From a checkpoint of a small mixture-of-experts model trained on Wikipedia: vocabulary 14733, a sigmoid router.
Below are experts of layer 8 (counted from 0) of a mixture-of-experts language model. Rows are named router (the router's row for the expert), gate (a neuron's input weights, with its number), up (a neuron's input weights, with its number), down (a neuron's output weights, with its number) and show model dimensions 0-159. Each number is 500 + 25 x the weight over its row's rms, rounded and kept within 0 to 999. Numbers have three digits each.
After each expert's rows: "comes after" lists some tokens at least twice as common just before its tokens as in all text. This comes from a sample of Wikipedia text that the model never trained on. Tokens count by the router's weight.

# expert 105
router:532492481517505495467545506509488476489515497541488459484480507508462529531459513490474513497471491503451468443492484502494447480511495535463505509481502502508517477523481478514530506530462492475456511521474499497532484480531518552487499481522541503525494468507475497469495485486484520489493489526527479493528509529481540515488525505545510513510528435481489513508537463483511478549469503455519506452517536509493498491524495514533533483494520474478545512459504480560537508534508555
gate0:499467480504474514538476540532495490476511519484519505457440519502526492501485486494513452498522502452504500540469470526474452509502518518498495469507497500514535509516521539525507447525512535488513469470543472507564472556473515489496480512544523469497519513483486516489464503510466525497472489464528502497492496523493531531492476484497487511526496545530483511476450505508522480485504508474527581503512488488502505522476518487496500469498478492514533483501472473476520476454432494
up0:447506475518493471546522461513533507528521483517517565483474506474490476481537489501467510436510523474453542474542529497521513474509502491517521481487539504535493535498490509477498541512513491482535459507515525459458489481514497530498524481511483513548541549508508509503466523485510476466461499484481488495480529483542518499502483460482535469521510498450495561514508467488485507504477492522523476483487489530490494492493529490530529480505475487545503516508458464526482501499459480
down0:543482495554520516492538523508520512507498518517518471510484514518494487525476504509466486455516480484503479522458487507486504479480529463484449469518516536517530464495528539425563498484441471492498498489497484513522488540514508499458527463500484480486475490568480477488544508491478524472474457468537504542493507538542493494490529532441516519500523520485494480502494479540500479522493519488510499463531481479489495529474500488509519509473485529499518493511473488528546498473491481
comes after: "-", ".", " \"", " (", "(", "/"

# expert 77
router:466490479512497490503490470476495476492479524513481507537488511483436503484497470517524503540484489532477486498526527497541533517531527482515485493491480494525504520513473525536541535516466457496486468521485467517472533523529482552479521502477516512474513542504484522494481450463506457555516504450511542536521486536473513501481474515499505499485482482528493473429506501540487535527458453485463502495507460496511507504465483505486459532492522537511547476499512532526503521511498474
gate0:504505491468519493481510511542483507490495445543532518534497508472478510556555502491563480484532530518476472483529493554537493528528521522535490507483514501519502530503499479491521488467486459511518486501518534477519536505526510511516459487530504549496525523508493513482473449491505444551480518475538492527517501524457521526468495468532491535479508532493482488480513500496504526543503510536532496484486476518560522507514470513505446471492494519481505508504521467532484528519482480
up0:545515468518537491504496529513507517493504446496523513467490517477489490489481501488471479516465533517457479486495511505462523510512536475499418507510529500568522476528520481515487540540438499482497488481498503497499521503490446516527518494477464504510552450448496515504492472467532515547524464501507504494510537524503494496513495516554497538517443495527521486527505506497474477527490532520506487520462508504519545471472492486478456522496520503506471493489540496486503520535493521
down0:522523524474489473495479547529471537483527499487497517493457511507480524514502529514477471498473506483524499528529528481441550505490513522531519476544487499493487498534496518500540492495509522470486512439508497526510492526460517496525497487515467491529533496485514525490482535491507552512505473533535475523479500496515505519467464525552528507458467501508534500511492554477487484491528484503541525480569491482498500506526514503486518556538480498510518430456537504498468489505511464
comes after: " in", " a", " In", "In", " an", " al"

# expert 2
router:506474463473483528466508466525470541468513515453466466502515522516474525497491541541510451523528557448492535506518497468477523483525523494480465531523464534490504529501517504489481526533491497513476493487525504547497512496510490509495514496483516515494479469492479530489499496502490469484508507502540584502533490479534518493492489503508558525499509486484507478483505496508515503506499546524436488521512487494466469563510492518511490446489458499541484523522509460510499497483553507
gate0:529507454526502524494491504521521484517499477500485497508545525542471489477465522484509497545484525542501503494493495490552451560453497479488476470521445474509470520474558503454477524509528474533553431540521478473535519514463464508533516489461506496475497506501508487517504530497509519483460495460475524534511508510475482516494522482487475519479507502540546495490499476554500513515500531505474488457506499476494532489500518521491498509479502512505495466499535516535531507520535499
up0:489514461529509499515515506508553492483515514485478532513503484493500506524483506513492452526473503506534510527471494446539511568484481443486461495485498491509496488482524521538478550524523514503514462498519475533503493519500505485507543491494479513443535497476473525500540563507487559453482510487475512494512480504509520497478515517469527530517496535535471514467414466555480513523467532481493493477497508511467519527494480481509536510484507478509521471500487489491497514478533506
down0:492471503518502480511525526484549478489523510434506502495490497484455464523469466549441525553512499523520546532489511479515509526527497476518563536493530491504467526494544479511543496472536489487514438512503526529521481466520484475459506480544511485479471516510455513547489529472509508523505526482479474513505511525507507493517516484487474501491509539484484524494489480518506495514520479514482515562523496542498470487538478469446486511531499487488499494527466487509490498491534478
comes after: "\n", " ", ")", "%", " 1", " 0"

# expert 66
router:447527518482513546504456520516502482506502510492458512482519476518520468514476519443501477494544453497515497499525477455539484475462500481510467505554504512511465516477444495534475511541499514544481503516505523444502519536533491484493510529521517501484498485474463540522498508526523491521509480507495518496507499467473459515486498480531521523515503497524529520511486491444526541460486471484522536541530505530512437445514498518519520469485516498520489511500481497509454529501485523
gate0:495458500534532507517463464522535482498490480527463543494518502515478468500499542465487538467501487482493465510494490472511471511481465500502539514562461515507500528493476519507495530507513517520506483488564515527482489515511481488466476533520493466483489518524444572508450515510492514480517489461478526521492505532468529510531489473472516455455501540483514550531498478477507480501506470485464532515522476533499461480491495478486495486485481480502504514493517486552468492530507544
up0:463474501497472521482480498467500541498473522511521468495470507555517492508469482475495513470530519489482511541520510484510478529540519476544480520478509489507513460507494480483509513531484526470519503470482476517468504481492482520499516478405524492505553515532540531497506508530465507502529476484493545518519531518515512511517518491513535475525530498509516488520499470544504521507520540456512521547503504498512480508484538515543543443504506475472531483524548493535499542497482454
down0:474518468498489504507496506515509512521511500497511473514515508472474476491491520499495510535528504560501488467462512487518535487525453474502495511439493506460484483542487492472497514507504506492537524532504471463535497510507459511528528493517474504478472497494464416514503464508530475508473475492524513550490498497561526504465436498533488531472498465505499473494568556548460457510493466512480523482508511513496527532493514481470483501501501542487523478499492524469508490481467491
comes after: "\n", " on", " in", " at", " during", " In"

# expert 45
router:541499519493458538472485508525508500526501475509505487464459471532478468535485508491448486513542541509548546488478483540492477538478489527482474512532538517498479498453507492468500494485447495489452475484528493521479521502479550540475505495501509489501504493527508477521520469498506508473511494459463522527492511471482468527518540486473489545491524454474482506517461483514469499476457489522510503452497504516450503462498481457507465498538522540525491509521533504541514503508485492
gate0:519487506457501489492508514515488504526533471449468500460498462518489499458506468518518487537594484492508523482472466493517500578493527507504484492524517511485544495485491521481547468519489463542505502485518512501512497485472492524498482495517498520490469528530497513506492477513474496506501469502465490490471538502474494472526521451499457512514501501528472490463479511587485493509485507465496491508479487550506513475487482461543476489467503520484520495504504513559456471472496492
up0:496516476512464476515483503566500490505481531491490508473498484457474498511482526535476461534486520520500473471478489526482520493502517496451526488535482493451515498489455490514506477489483458498472495525518517519504464513538479499474501488491525498495557530547472556515521499550524535506553488499470523494478501506469479503523511495487424466491515479494488503451519521554472496493509542466507503490478539481507490509564485480472498519492535509529486464491516471476494464470493483
down0:499522497496487477517562515475503517512464530481471517562503451473494508517461529506470502477504513522503477516475495504513536525498513493448502504506497519522465465464498478469484502536450476482538498527477502492547516473502512506503485519487501447493512498528447500489507508492488532514489529514499515479509498523486455496481484548504520523555510481514515512487471502498521486465491524519508489526522493524534528558516519471458489530510469500501458538470458472546469509469479431
comes after: "\n", " during", " on", " under", " after", " due"

# expert 102
router:454506474507479470516458496509496491502514517482530505524475522489508523516477486513500482507494495498520489513513527477522528541541517488512472469499514474441523510494468511517481512484520523497536543490496515571529509474520515484472508475538499511501486498493512493487507502493488489538486528591486445418527497484498522505488511565516542513473484524499542452545526524529511505451512486519458494488535514498471476488549540496503538476496506489517506511485506509492500490503530477
gate0:490514496507448450493519494510528486474490504504510517474499481499496500543478458461468505470496475552522483535509507493496493486491467489536508522509520528522492457512502488559514507495460478464514510511483458531450498457454530463513528503465490455487485454476498465501510539552487539499527493508520517517494476535523453527459529524467501522496487548493482502487481449476494497530494519469532515509507491468501517550496472492527510484497479476443503510511518488503525507458490531
up0:490521482517518501468487524546496456532493506516514469517542488476491533532548490464509504507534450516515532497488479452527481510492483481510493538457498480459493498474500506510523522491498495492502539491510454520440512464500450502460492473435495481505531491503499519527526511465514512522514489504524475525468509525523480532522502490545574557477524532494519498516538487463462489524488468498495511515509547514474518496503485496537529497481493476499535514483488483484495469492529453
down0:480493472484483528492478507509495516504492502519472465506533495517487510498490508507529488496489488517523514508508514536500508524539540479497538520497496476508515527475538576483462538528516499535489509552455489486536517463527524465500461535462493446506497544540511483505428500494476515517487457508495505489435525505519471526500505482505517500495469467516484506483501510522489523476494456530505553506498565460471483527511535458523484477515524488499487467515512530511469489496501546
comes after: " ", " 0", ")", "%", " 1", " —"

# expert 14
router:515483474528461535505497527492520541500532504491474540515511522532487536440493533520502487482546527476492436500480509486531500522501521522478511510507498496486515509533535507515477498486517492441555542544518513541469488473535488518477486496504513553510488547515480503489529492548512481500519489506517509468491487505522496498529470500503474502482493513470508546510504534541502525483481470529516498519512570506513437489506537480526562523511516492475477496509523503439489490509505491
gate0:495501525502461530507432486505466512475481527483459506456534507496489499504527502481495481440504537486482496493507507488489455450519509509511526537520507517504507504538536453460448463505524520476508504546481506529484459474503542434509474517534517502533511513457496520507503503547501517491511516501478530519468532516488518483493482476479475452492447492511471508537504502499467445492486488540527497526541496499481512518508500512497529491503473513440514522510480507508527536490507466
up0:498487495502479491493468478540508498506557550469507485509452540457488451526532527490506475551496473526484508521506498559470530495530501528461527469449558488507473500514456434517493484498500492464489491505483491518492501493481474518500498515561477515516518483505488510541508512458507497518527498479506474505516468536506498487495472495530491511501475482490522510555506533481531511472499537499538508496485465515538530465486477530471506462484499475500506504477541515467531535501520469
down0:464475526547489476490494516521497493472494513503516498468493503513511440479538499475447469509522508492512488524509508513489518522496511519472471490482498499510517476497476486488517484494464489563520486511504504490482465502493465484438550524498466519498464473516532518462504523513489480518494481509479526485532495487524502514474496526525498465461509526458435476494461503538508449503494509500465507499468490540472498492529462497477530441445511546493536474495472496516525546550485532
comes after: " |", " the", "|", ";", "N", "th"

# expert 100
router:503486506543461467493496502496531503502536453483447509535534463502487465450525518472504502492526467500466474518511493537481531515497513527502462500452481523497489533491483466483468511484516514507459518473440501479502494518502485479530471511503516475499560500493500481535547483486476541476526509532479487497497472483517521497508488509515501516538530470504540528521514517481496523498503545499504458551460473499500462526513518529448518522471509475491477533530492528483546543484467480
gate0:470489479477521544511514465476515505513530473462445474505481443552519492489516534482482502503509473522511515510557447533510479462467495469501483501512513521473500474494531510503490500488482505517477496477519489490502521492475546495491526461449517499463530507453522470516470474489490485491538494439503544518535490502500507535481502489535506517504500521486508486494511479519436506529470513545511530499497448487507496472519475524497519509490499495467501511430518465475554526514478484
up0:526509513524523506502474537538474462458490476488538536495549469450500516537511478475529543462515526478489526505482567468523488479482533486464503465511496528468497496503515497508493504502557503478478496540498480520510498498500472504452511473511459492525518542512475546501487510497500516504514507513521512492480480505542489517475495477509458470529473494493465487513501435493547495529489491486456461463508522460571489486502532450488522480520495517505526521496483499513521504469508496
down0:518494462514480531524455515487506509496428463519503511518484501495505459487462500480521503504521547529491545491509539512474513518503489489497485478453475493501578453536510510455470512489489496483536505554503489495496524526528489536530494495496492518546490518493503520484492502562511454472529474517515506464479530533473483482487538510517487479438516459487486496527514536471446468508499480516498537477463534511527506528500497491474521524531476496486513526495487472497508521502477516
comes after: " the", " a", " and", " The", " of", " an"

# expert 115
router:513530489523523516478501551513520471476438436485480504512517507526503493537504531505496504490493474490497501519485484544512470478476494485518487474486548457535459476529475519507495457516484503518533463501525474472514506518499495455474515529524519519555521497483537495484533494518524530502518511492543553519504552526516516524513547476473450487500512468461506493497493462480460484548491504531511537495496515551523529493498464499463484507519542488511491510492471476492468491517460493
gate0:523538490538487490531516512495478480488539487492510482477528509532486461470458530505523486560451474495516523534475527494477472490472496452476465523475577529525489514531522508490485487527485540464496470504462512487485455477466494466497537507469513497482523493501491500467511491465496515484489506457518501555490482521506514552541499509507515519475496504534514511462543505501439520560550496516508511505536522503500522514514516486481505482483499483524487484474517540481477489516491529
up0:504526516503554478504505492461490502475514492460482490510465502520461443497473468529514534483474550515504532480527456488467513489521478433476531516491508493492504455489554527521517516500526489487544495497485507492545498442490500512531523485480490511485518516521492502464501451476451488511508486511491518520485507427512507566508510482504467472498488472470529531468527533556468517490518491514508513524518494499470481506512528483543503506509500472500463494503504546516489523519473512
down0:489489470553544478526507487536528454506489553440556476496521467489478523516487473500500531510539537514516482509479542482497495508502508511467483525491471491505514468479517444467489504506463503523542508481486480530480518512486492510486469501512493503544503504539507494473500500546497510516576529534485525523512488484534485493470500515472513515498523458498483513479483462534507546513541538519506491523469508528504474544536494529505484548480479459514497517531485482515519474482476474
comes after: "\n", "\n ", " non", " co", " Al", " List"

# expert 106
router:458511495507475478497452550494489508497517517486535492524486514494529523507491503524495469496488490478539510515506533488530532516534521493521474472491494465452472498490488500529480515471541524515524561490483522562518507461546521459507506486512500516517483455461513478482511482503512497527470495565497440440503498481506507502495526553518530528506494521495525423540519510518509509457513486485473499467514531491496492480544532513481521474479524484511479514457501526483502505506515471
gate0:553487524488505491493516508466456466464545490496522479524494502516480517525490470475464477523502459476505499489518520513491516516513507473510466481512496509532510499502453510504496457520488494546489439476507516487489480477496519484510490505483478475461562527479517496515462506458508558479498533457546494505528498475505502501513470521546505472472481504527520493488441500503504488514522494433485467502498491481514475499462496479480415532488481485506518520499538505526513504508547450
up0:477475468477470490509486512512460540480530503510497503493536510502469467482478474531517501474489529531519488491529491512489489506489470491498540484466501487540497505482503538518494606524525491458530522521518490523547504512510505510484541454534506509487482514527538471525546476536512456577494513535513502483490482532498502514493505465547497519526490480515559483465485484535503524478529470482522511518500507506471483486487514483515511487479505496499494493490497535567479475468505506
down0:469521488495496472523515504517492493486517519502522499514440536520527487493498490504512521543547466465512517500504480536505479527503533458520509505514460475493514469490497516523520503520473510504518503522502493477522490487495488583501462532487451465504495497541519519509494528558500450493475497529498511454514494508539532514497498470517464487532501518517530479449452460527509530506501528492492464541480481453554541470518460490510486475508476554488528511499471497493509497523538475
comes after: " |", ")", "°", "\"", "|---|---|---|---|", "1"

# expert 85
router:462516476550482468497488517490484492510529502507522530522493511500519541535483494533499486518494482494520469531468500489507542510520495494528450471515471475502497518515485519543499517489506506473485506495490517563537540479477497477501525477496496548506487485532554472465473505451533482560480469562489484447494505474472509518523514525524534533483497490468499455569503495501495503451521502503470484482518518477526486508483548512510512490502507453502446515503479513483535510475507467
gate0:477512499476537517504487481484492482493496446536526491516517527491531467493503525545465523433518494494499532508545500525515476520489520485497533534519491546529476488508482499460458517520502479547492475521512463507542463527468527501533495495480508505492519449528513485498494499467519462438498523488468516456526501554485478514522506476522531479452508480520477478474498530501487462494540513465502521521477519481525531521481497533507505452530473556510480490521526511509489519483518479
up0:496461467493544482524453507525529483531472474541492558499509539504498484520534540518479513460516513506501493500479513484497493498500470486481480505491495527514478536492501505500502489534447476533493550553523518531462493504473531485483489529446476545483500525536506507483487494528514491421500498506532532474502502505464482528477510464525519538481515527474504453534459548520512464484496513487507517493462516510501481530492481522475537503500497511516459506553528524525519529486505508
down0:510500483471490516474504535557497517508484513492536488500526496492462504533515506494474518490503529486483463502523496553498520496469529501483518455484546487505516536478500469515448511523500511514459490501439521504507468489539527514558422537544488553469517528500502514511503495546449524507491468487536495525501518500515513479489475460527488496472513497534462500516495489477514487510516530493450487499500481477491499535482491449517510510468522507512554536508484481492438499502505526
comes after: " |", ";", "|", ":", " (", "–"

# expert 25
router:447515464499463502487502509526489564541483518520520503495463547460521503507515517506483485532526504489506516484468522484536547504549518559491494510520474511448451493486480504490491525476513507509542532517498498517555469464496484470534489468521495529530505496475482472511510517461507505499517534506521484509550513478499495514485500534521509511502536536418501516514497516538459512488524459481485520501501516478517499527521540511496501523531520470488484563491516517530516496475506514
gate0:475496477459496511501504469515525479492536505523520472513501480499505499546512545467466512523487504523499523482533500511436526492474502508497527490524515532507507583493461505481492519503513469489485497516527481476537533474502487534487467530515465481508526510504486527513476467473507475522442529512544500523517504494485485508505483455453478494516483511508513531491478487535527536503518503475539511465522515500519546558483431471522466491522511492541472517478488501546495479451491519
up0:505548523494521510550480452459482513538481523480496497503487436509469547508484551499474471507454536486530533487542499519485527487490484528473543485489523506522520502516482512521538475468544491528471499495479483487496531509493495515505481505488525525524505504511544530461456517512486476498449515473539487495509479450526478495528444499476495519468454465501456543490552485504491497481529527506489514508522513512491475501507495476521496483443483484502528485499505545532493517485500519
down0:495471507492514519522494483531485482498521474500479537473472557471516485458485526507503497477497484519510461502500516499464493529528468476497490483505502473516458516525512475487517554463493513540470495473508504505518518509502487494521485484494490477528562506511496555530513503498540529541491500584498507483495459447521502542486511493496553551491511487529526467491535496469522457502491507475491512521500486468473475521492486502522508496537470529480525479506505458551526493482542442
comes after: ".", "\n", " he", "==", " He", " and"

# expert 64
router:519491499540455477491499479535483484526495481463502479462477551489464514525510497505485467534508505513455520475486489475520483530494489502508498461544516487535526522530521539513491481483510500452465515515541513497482488461472468504514498514491514506483521481525484521522503558470490535497530536462525540514541477499494526517428504485491523499448494523500477499493522478520505454544504545497534504475486490531512474495472472522517542499509473463510495478491494535485454467532458530
gate0:527518524471496500511445483507473476448508484486483486528517524515509527475533507503463464524511538478451494514488507548529513512482520491475504471462502479504522562506527542522481481460499477452460482512541519505503481461501494498488551491480493492511521517521453491520461561524503497463495492467511511495497484475492523477490462473438489497479509493507475505502454499451494535502466511469525501508471553509506480459486484490496534487485452482476520516529530507516491467501472488
up0:511488500439508501510516478476472495522472527516486509475478516475531475525515541516450476489506498509452467501503541534512544492484486538466476521530494534527483525500502459468534488539550507478507525459503507528517525544428509463514556513476461477496516491477514500517516519483500513524468504489510474488476534529462508526486497491509486515476516571526491492506513514496542513519518456462519469532498509488467501483518497479510501517513509552484485483487482555522492521493488475
down0:538563538521562494525509530492489495510466509492542495484506522498508533497528499490474503476475513557469493494493527519478498491501492487475447507488468479524511539480488503531488501468558540501489477452517495546510506460488508483496515533541514462473455463469509479500508522512512497493461476518528516522476519492434486512536518447481545492477533506494494496511482473524543494478471527495530484519486491528482474502482474464545506512482495478505480528521536492500514503490551506
comes after: "\n", "-", " (", " /", ")", " Player"

# expert 103
router:498477474493518513501481478485499493497506550527452503475500517509482550567536493475512551494470507484521498490513504495513509491489495522505448479506503509460491475509490506495494476539532475460485549494447525509491513469538488472489545527545483531475526524490548492494460523522483510495526519508511479476534482508467544486546456520486473521480513539468498442530503461469527503463513501489504488454489538510512485497534472529470480519502495472521458491478509542514483490517507532
gate0:470499475489540503532522497476488500477486459485497511540505503467511482484511463503474506479552492514503546514489528462486479499513485511498541526479486528506459552439470519501525464466457478480471513540488498468529524526477500503498494523475494480524524527519529524490448470492473528553503555499505531521471556492494493445497487505483462512480506503462509523510461495475470509483491458538496463519507466519474499451518475520481471488452493503498531511484496484493492478477510470
up0:499507500498464517517490458459519509509488519500440498526493522482506471565528499524527491516460483470525479483485479482521484481441541504443469489513586508447537497500532538534500484511470476495490498500506520514507496495529513493501516536517500500464521484482514494511464552473495448470470507479516490512497508513521519468496512510506448498501544481480475507492511467446509532519509504467526498492526549536475488488497508513482509522497514478555511532523491493504476518538521516
down0:527501511533522537458520482496511466504482446467506511495508472498490493494482475516569463461508436539481468511492501474490508512482490523522476506495470487491499542545488459506499528496505514491512507522498470493464496494474517495495483519432469532508497459485488471541488529512476579518468515497516541488545480518489484522483470470498531468520521523515534517535532514537484523501487498457513483528527512488547544479488482505511523518469508504478537484499519514481496463479493477
comes after: " |", ":", "-", " by", ";", " and"

# expert 28
router:519503517537451500439541525483505520500461534496484451497492506535471507503496495517471502457499510493471499482472521468447543550511512498475499489498515544567522487473525487463449495467511486503482503506507548456515509494504495521533496468471487512487528496502539485542481536480518480488495505474529502501528474519521474461534476516528505500516480509449477504499511514472473478510528506494556489489464533492483512512494508527536467519483521512481481501511532529507440484455496476
gate0:491519493485536481486567518514509455477507459514494513489531481481508508514512451493523519521527536467526501505501476527499519482494452488460501429479495486531518542474548496529489491548469497511492527514510497517531532501497541472505523482549477479507536509498543535531469468508504505507522539462508501532430504511488510495498481536507475513472514512509494508478514497505454543504524552546521522496505503486485491475514466490547482507468470509487474488503501456498520527507538486
up0:476508518543477453501531506476488484443501528499505527469498511520453512508474515500488494463505542469486537498546509492461472472522488440467507516482515535475488450544502492505520498449485556487527505537465521517492501549483503520464501516492499472539505510516487486446503490477525501531478505500536485513505479489522508499511515503504502459464525523512466506517516502438511499560529537500483492497513513506492489578527519457469507508541518488494494502517484483496522481478521504
down0:532524478507529500494501511483450511462492471507502474574491473495515487484476530511514517552449481502460499477466494512501480488492483495518524527484462561469528451522479493518504467495486503521505511476533506477501491463496514484490548510558509551549498456471498519484522520524523532507483491461549487511468530525512473499534530502502463445505485525502505459512514474506499494517523499493496495555488491507537478500503524479473495480486494480525481498539440531527510512482511481
comes after: ",", " a", " and", " as", ")", "'s"

# expert 87
router:516541503474502477466482506500511529474509491490479508510521488510500502511492507555522530517502510511515450438459486512480497525537459511459498488552509494534546518476441500503530507535519495493473484524448459500542502472505469491520513486479532499492446518508485528507471510509464461490461516532470500475516547473516474515501533511485521509501475459507454469496527523465524513496467524487516549474521471544489513480526514488496506526493478476536550510500525499483480465529487481
gate0:532461504455526480482514470495511495497488481516493528520474513519515509485472515548481496480526513517501496472514484508444529495445468482502505484567497477513532490509488473460433506507506467494424514527516499523508504515526458523493464491492492541527499481507513500506528497491502493477482512479491521500449500494488490496515518485500423463467443483510499475512477434487530523488495522472453514463480488548515499501485472502495481514451507472492520499549509494534502487503516517
up0:512474521479526490485473459530499504485499466479489554505490496485527509482512529550498482508493503503506521517485516493500461525465483503486497510578511498522543503511463509467480491507535490490437505520502455496486519535495443502459445512495519516479526497505484556513552466497505488493504508495461477508472489478496490500521524466480494447513472460520516478516506442509505498530511511514505521468470499556503545502484514541507505525521512476520551513539492517502464495539533529
down0:521486486436498464471488493488499494509514499505463488559444525490521518477476481519509474456496526531483496482454499508492561490487493503517517526513512481453498526528471486483453527500473489473480526457471507510521513496505528530529505511462530505498522462473537523498449509512491488483475506461487471450513481456526500543483503534496488516462504501536483481476530467480533506504543463487461509510484519520474512486466491520456466512517498486458467544493498514461468489504513482
comes after: " \"", " (", "\n", "-", "===", "=="

# expert 104
router:484516439506448479536472492482495484494460505442511536533443521488520462524524512494507463475527491497484509504467493485537536525531505476527498517511504508466525509491541469513485531515506534503487485523491529506561475460492487496486536496509485517479502522492488495507504471499463490493497467520483472509522499534507460518512495539511534447490528480515501516506522490457468499512453511482496449502535475513463531495536508535468451511510554533520516491516452500495499482490465533
gate0:493514484470492492484573481492565488536485441510472492469498481530535468492515488493471536502556511481490513488502542462481488511520513497527500488506518486509487522499518511569503512524500529502526516552491473500477495515497466482497497503492503497478481517490528520515477490471480504538501534534502516514472505483520467491489501508439540495510519489506482527475506487513482504495474485507523494452516517492555505501469464501540462504471521553482534451536520427479499476518456504
up0:476511473504487495490470480471479489450495511512519454468516493482531500531537490469504482518470472476476515488528488498523507495495474503483550460503502510514525509473491523470476487472525501560490539482511559477510531491517515491453518517532509497572532511545513515502504531523494497535513535480479486510514490485501501495512513466506462477576507522510502518485478482474496521483547490498468493492493525489483427524476490470484531508473450487500439501470500545499474487470520483
down0:539524495515501523469456446496474508511519516497514507527531483507516499487519489494519474542464516497497486491513483489424498545532550488514458518502470499522490491531502509466530465482529517543462533522507515501464522485478536521555490485484487465490488528478495489496518532530529557525497501458497495514535510454525481461489473476483487478473512454443498489494498471500500480502494524525495541510500468528478486527512533471505547494507478479504485518505450530493535521536486488
comes after: " the", " a", "'s", " his", " The", " their"

# expert 94
router:575484504505568523495481516526539550536505509440531494483538530486502497516497511519489499484485498523514464521512480499465480523489508526543484467522531555501513499514499502477524498534497489523560509493510509522498482485470522549479502501529503503499476522479528439512512515500502485482510494490533492508548459544520459539494525488496501501505508504503501557503508483470545526501519524511535459530452463512496488465489520474497513500491508528524457502486516529544497479466477494
gate0:537507452468499526500500501517494491516505478482519521499510509521512479465475474552477527452538497500424512512553463515505512448477493443499461514485526507497527460486458516504509506557465487498524525520474471520480496481479523511493473527511489517498500508524513511544486479505515492559518522468482529515483524532507501504502485470524470510493492517496503509489486497522503515514508422527545512492478481514498532525500538479521448498468530450494455482501527493501533460509503515
up0:483468501472508490500500511500529498495533479509510498486479463465503523473552518491490474488468494491525471550497451511481519541537503536544554521493502522477490562479521496490505472513488498516491508462538525451474523504502476504510542484516506444478485491508481547508513473509483445496498514521554511495539483493506547529425514471526515545501493474491532481485516526515513482492492515486527455528500550494513482495492485510513543477518521495468510500512505520439478497485482504
down0:506555485468450504488462503498496511527479507487523551484479536525508461536490468503509487511472491469508531495440527457492513514489516496490523514533495450517523465490496449517484517464471508544463517509510479497520483536512474518465474501501502524510552470514541525507507477531545532477539473522478491497511552511508485497527463457466538489506510494526481507461471518502479507459472479478509458519498476506507507520542512471465521500524461508521538510505470503486526512494532473
comes after: " the", " of", " in", " a", " and", " for"

# expert 80
router:457518503510473491509453537492499517503506518477532493534482514498518522510488491507486487506501498474530506523508527494529521523533512501523477478496501457458477502495502504524477516468526519492528561492490507566526525471530519464510505491506494502517480470468492478482507491496506499518479520576497432415519510478501509525503510567508522524485496522486536434545528506521505506446513473492465491475509530494500501494553544525499519475491524489502470521465497527483491490508508473
gate0:493514505508448506494509450497488457477505454511488508447498506450488490524523479460491535526468506521486478541486501491472506501484480457504472482476536486480499483502509485501453496502501523506473526501490506457499529530496528506516526506469505502501488517473509520529519541471540505546508503517518440520463453490539502512487504485489492505479524486489430517471481492495514467533478497487554489503462507521542522470458524480511523529464489509482467482544530529497523562492461517
up0:534493519484483521475531485455457506493478517514515533502510505474524518496492510488495479466523516524484452478426516508497484531467505488535445488463511508522522542512474501515515503524499506515487499481492510512509505512499552506504462482518509528535426506512500431504569488506504494519513478486432529515487511474474473489527552470514521515525508544516492517472496474508516458496519510529505512491553515492507492440509490533527484492504469511538484498487514516491476499529461497
down0:507527523489526510522452478528528538508518527475479476505498469462503504523545545480500504494532516530492496471517548482531519504556514506500513492511521460493527530521512489519502451522483505501528450463510521486511469472501488453483494467474476535468537485470512505504512474512488533480485515512507496471497494478478559514525523511478474473471492482493497493504516454519518554485448511506456529485490532496501485556534481543522454506482509516548499529480512496551487477482513534
comes after: ".", ")", " |", ").", ".\"", "==="

# expert 97
router:479489476499517477520470535471482501498500498473535483534495530468508512505460500491533511483519496457521515524489546516520505498550540498481465486522491448486458498504491509521489543470539512470525545498455525557541519491494509486522454496505492512507489467473499470462485517503534475513484493546498450459514495499482491527475480548544528542528495513482513506487524508520517515425502480478458502496495557471512530470529510507527510503477520484512471506507534535530501524490492499
gate0:523511503493496489467481512533538531490489487517525518487520483505499521516497479463470512489475538574522558470488483480520522491548511532492476467500490487543502479523539460468474486488536486504529470463507480474481497498484514533478515514529509539504491507534478505525453547449518462479488512499456478505485506481516514471533445504542490528529509503515490491525496495467552515538469548500471512501506502524488477431487487490524504513525495490452497515467481502524511462516496502
up0:470470479545482505523504488508508501500514535492476481492514546539504479516469534496549517497532473496525494514476511484457486526493459502538524494504502542496495552486529509496499500496538510555511518506466467507487495512516455478474454504515524464514486504461523497517497423530497515467522505468517455469488476518499481504518527494470463494497516515470547469519494496493525474467520489526504538504461509550528476531515520510496473476494467516487424495544507493508495502505456529
down0:496525489505480498439481532524493520477469523456488533488493470490520520484468493469483451542477536496472454507542494531530504501535503513490547534493489479514525509522491499478482513517513508510476497506481527527489510499514480546471482534536463434492533499473498531463515497496512492547469496443494473548484488518513470507518492519492519507546517579459502498530520471514526479494507503493546514510481470525560488534527526489474506466510500515527513521486505497484484489523505479
comes after: "\n", " |", ".", "==", " ==", "==="